config.toml
hidden_size = 192
experts_per_token = 2
d_shared_expert = 64
normalize_top_k = false
routed_scale = 1.0
balance_bias = false
router_z_loss = 0.001
groups_per_token = 1
init_std_router = 0.0388
vocab_size = 8192
norm = "rmsnorm"
train_tokens = 297700000
Below are experts of layer 5 (counted from 0) of a mixture-of-experts language model. Rows are named router (the router's row for the expert) and show model dimensions 0-191. Each number is 500 + 40 x the weight over its row's rms, rounded and kept within 0 to 999. Numbers have three digits each.
Before each expert's rows: a language model's description of what the expert responds to; "comes after" lists some tokens at least twice as common just before its tokens as in all text. This comes from a sample of Wikipedia text that the model never trained on. Tokens count by the router's weight.

# expert 13
Opening prepositions, parenthesized directions
comes after: " (", ",", " \"", ".", "\n", " and"
router:442511549511507493491487509550482580478489478504527466475512507592587523554448474409508489498562554466518503503478529541517493576477493561514559481535451519546439526577566465434541468506457579411514430426525528506519474535517550469554507477449449546537501494441526559499519447453476467488532511474499494559507494462515503484513492521511511537518437483388500527495498526572575455501489475490469487509509501495460597512451479434521506597470454522511485504544556562521518486463482541529516435522461532521483500475496441480487559453487495509531512405473446495471479435444481476404

# expert 51
Military and geographic adjectives
comes after: " the", " of", "-", " The", ":", " a"
router:473540532489518545450486553539519577484501516527502432475528468530537529576469527460545515496480537472525479466498487507561456508464545517509603473513493507509463499520527447508576470582478550494532435480541491447589531547502480452553468526483510541560536531441498501431506439449472502521484570440503477498563570470547449420540479570476507526487440423481509513549526522534528427448590476426523492475478502501434562508489475461500439573488471525545491509594484559508549439481564547517469481455476527513526501490462473507435554496480486458518506469535443510436463453523494573459

# expert 5
Slavic/Germanic name endings
comes after: "s", "k", "z", "t", "n", "ch"
router:438527510476486578503563529500514508479450477519468506438534502590581505474468509543506519447473494469533562521463477573507511565448453535517542535466480537492512480534502527509530445560455461448525419462542536514520519474502469456448451553470527564520524550446475538493536490491428445564497510492419463538541439475549453457497498508457446530511420444535495585481578497535537429517547441456548459500526542444477528492520513448492525512477505503545548510530455506504520450427502508507461420506498541520514440568500509488495545441356476515492450462509468511421491511530512539491

# expert 20
Name-initial capital pieces
comes after: " |", ",", ":", "-", "|", ";"
router:495533529473505525510476526547476520527459442505504412464463475557582521557426527461545527466514533451549506465462501530565427557470555543522512445528460509518471480498559471469559472497485545480551403462499552407477506507509497415496435503531464557564518511459490525478546478451466527519510577498491487511571542458510406430540499521500516569495437473470474507526573498548543521469502496514487492428498546473449537506418445436476423552509465514470495463581487586439529505472506517513481468511541552471537493461468476504464548487519417472499466460457468555493453485476495556469

# expert 19
Place and kin nouns
comes after: " the", " in", ",", " of", " New", ":"
router:452575533487475570475508544547487538541511464538516461501521502555580547548406554526508518447524555456501549517536490526518424568406535559473492522555468518541485496499534462469589510522480531455516457474481514505502513555514467467538555542535489526579573526491480515440507456466476482509565498499537506499617568418582442484528447560497480509485469457515550478513497577547567494442504467494441495452510515501474568469470504454511430559480461506516493535550482597510472492471510512488451491537466564502498494479486460518415551498504503483505523426461503509466469534515523511420

# expert 45
Table headers, name pieces
comes after: " ", " T", " c", "T", "2", "t"
router:492561495465516563424520518555492537518491544491492438475490525553518566538504522468512526474508529439506515499451497577559484461450452510444497492512464472562437468552493516470530520496520536497542462493494540497554474484477488437463425631543472566483538457510460530507565405494476535553536538487455516529549507421547507486540499509457507503559501446460461584482592509517465457457505412446508447429451487470490538525406476464450459581521488541486501525536532550489494495491517517572495490477510554533516459491506525501462559452498406440505539490464444507449500494421479472486

# expert 44
Sentence-opening determiners
comes after: ".", " as", ",", "\n", " and", " ("
router:477517483501473524539596521567516546491491432527515513525500507562586573481477473510538540500520541471498491515464492536477481566459500576575566511559424501482431524540501502497524485494487595462544430441533523464575533568504513445520462486475480515540519486444494558501535471457482549517525509489499527535563573453539415463521474509473497532500490491524441542535552536570530460500479538508505475459489496467479591484476395435522523536511487559504479477575472577466527462489534555522512494519491545488532468426455476458512591456500426546494546422505434474522500489443496515461

# expert 2
Film and music vocabulary
comes after: " the", " film", " was", " a", " and", " album"
router:447553542472443528478499594532490498499464488600504426413521475534567435516467554501524514493519553420507466473445513486572502548413527540508543544555497487571451483504562460424500467532482480527514453466511502499504516537480508472520494552516467529509561510497459594502597474520416563550485569461476494521497543405507429427573472502491522557555479467516548516538500501534501441479541467530505465458503495517512488543441484454466500509498468516482509468551435559479501480429490496513477441470496486511500492449468478522440604463505480492521521457526461576493474481439544512505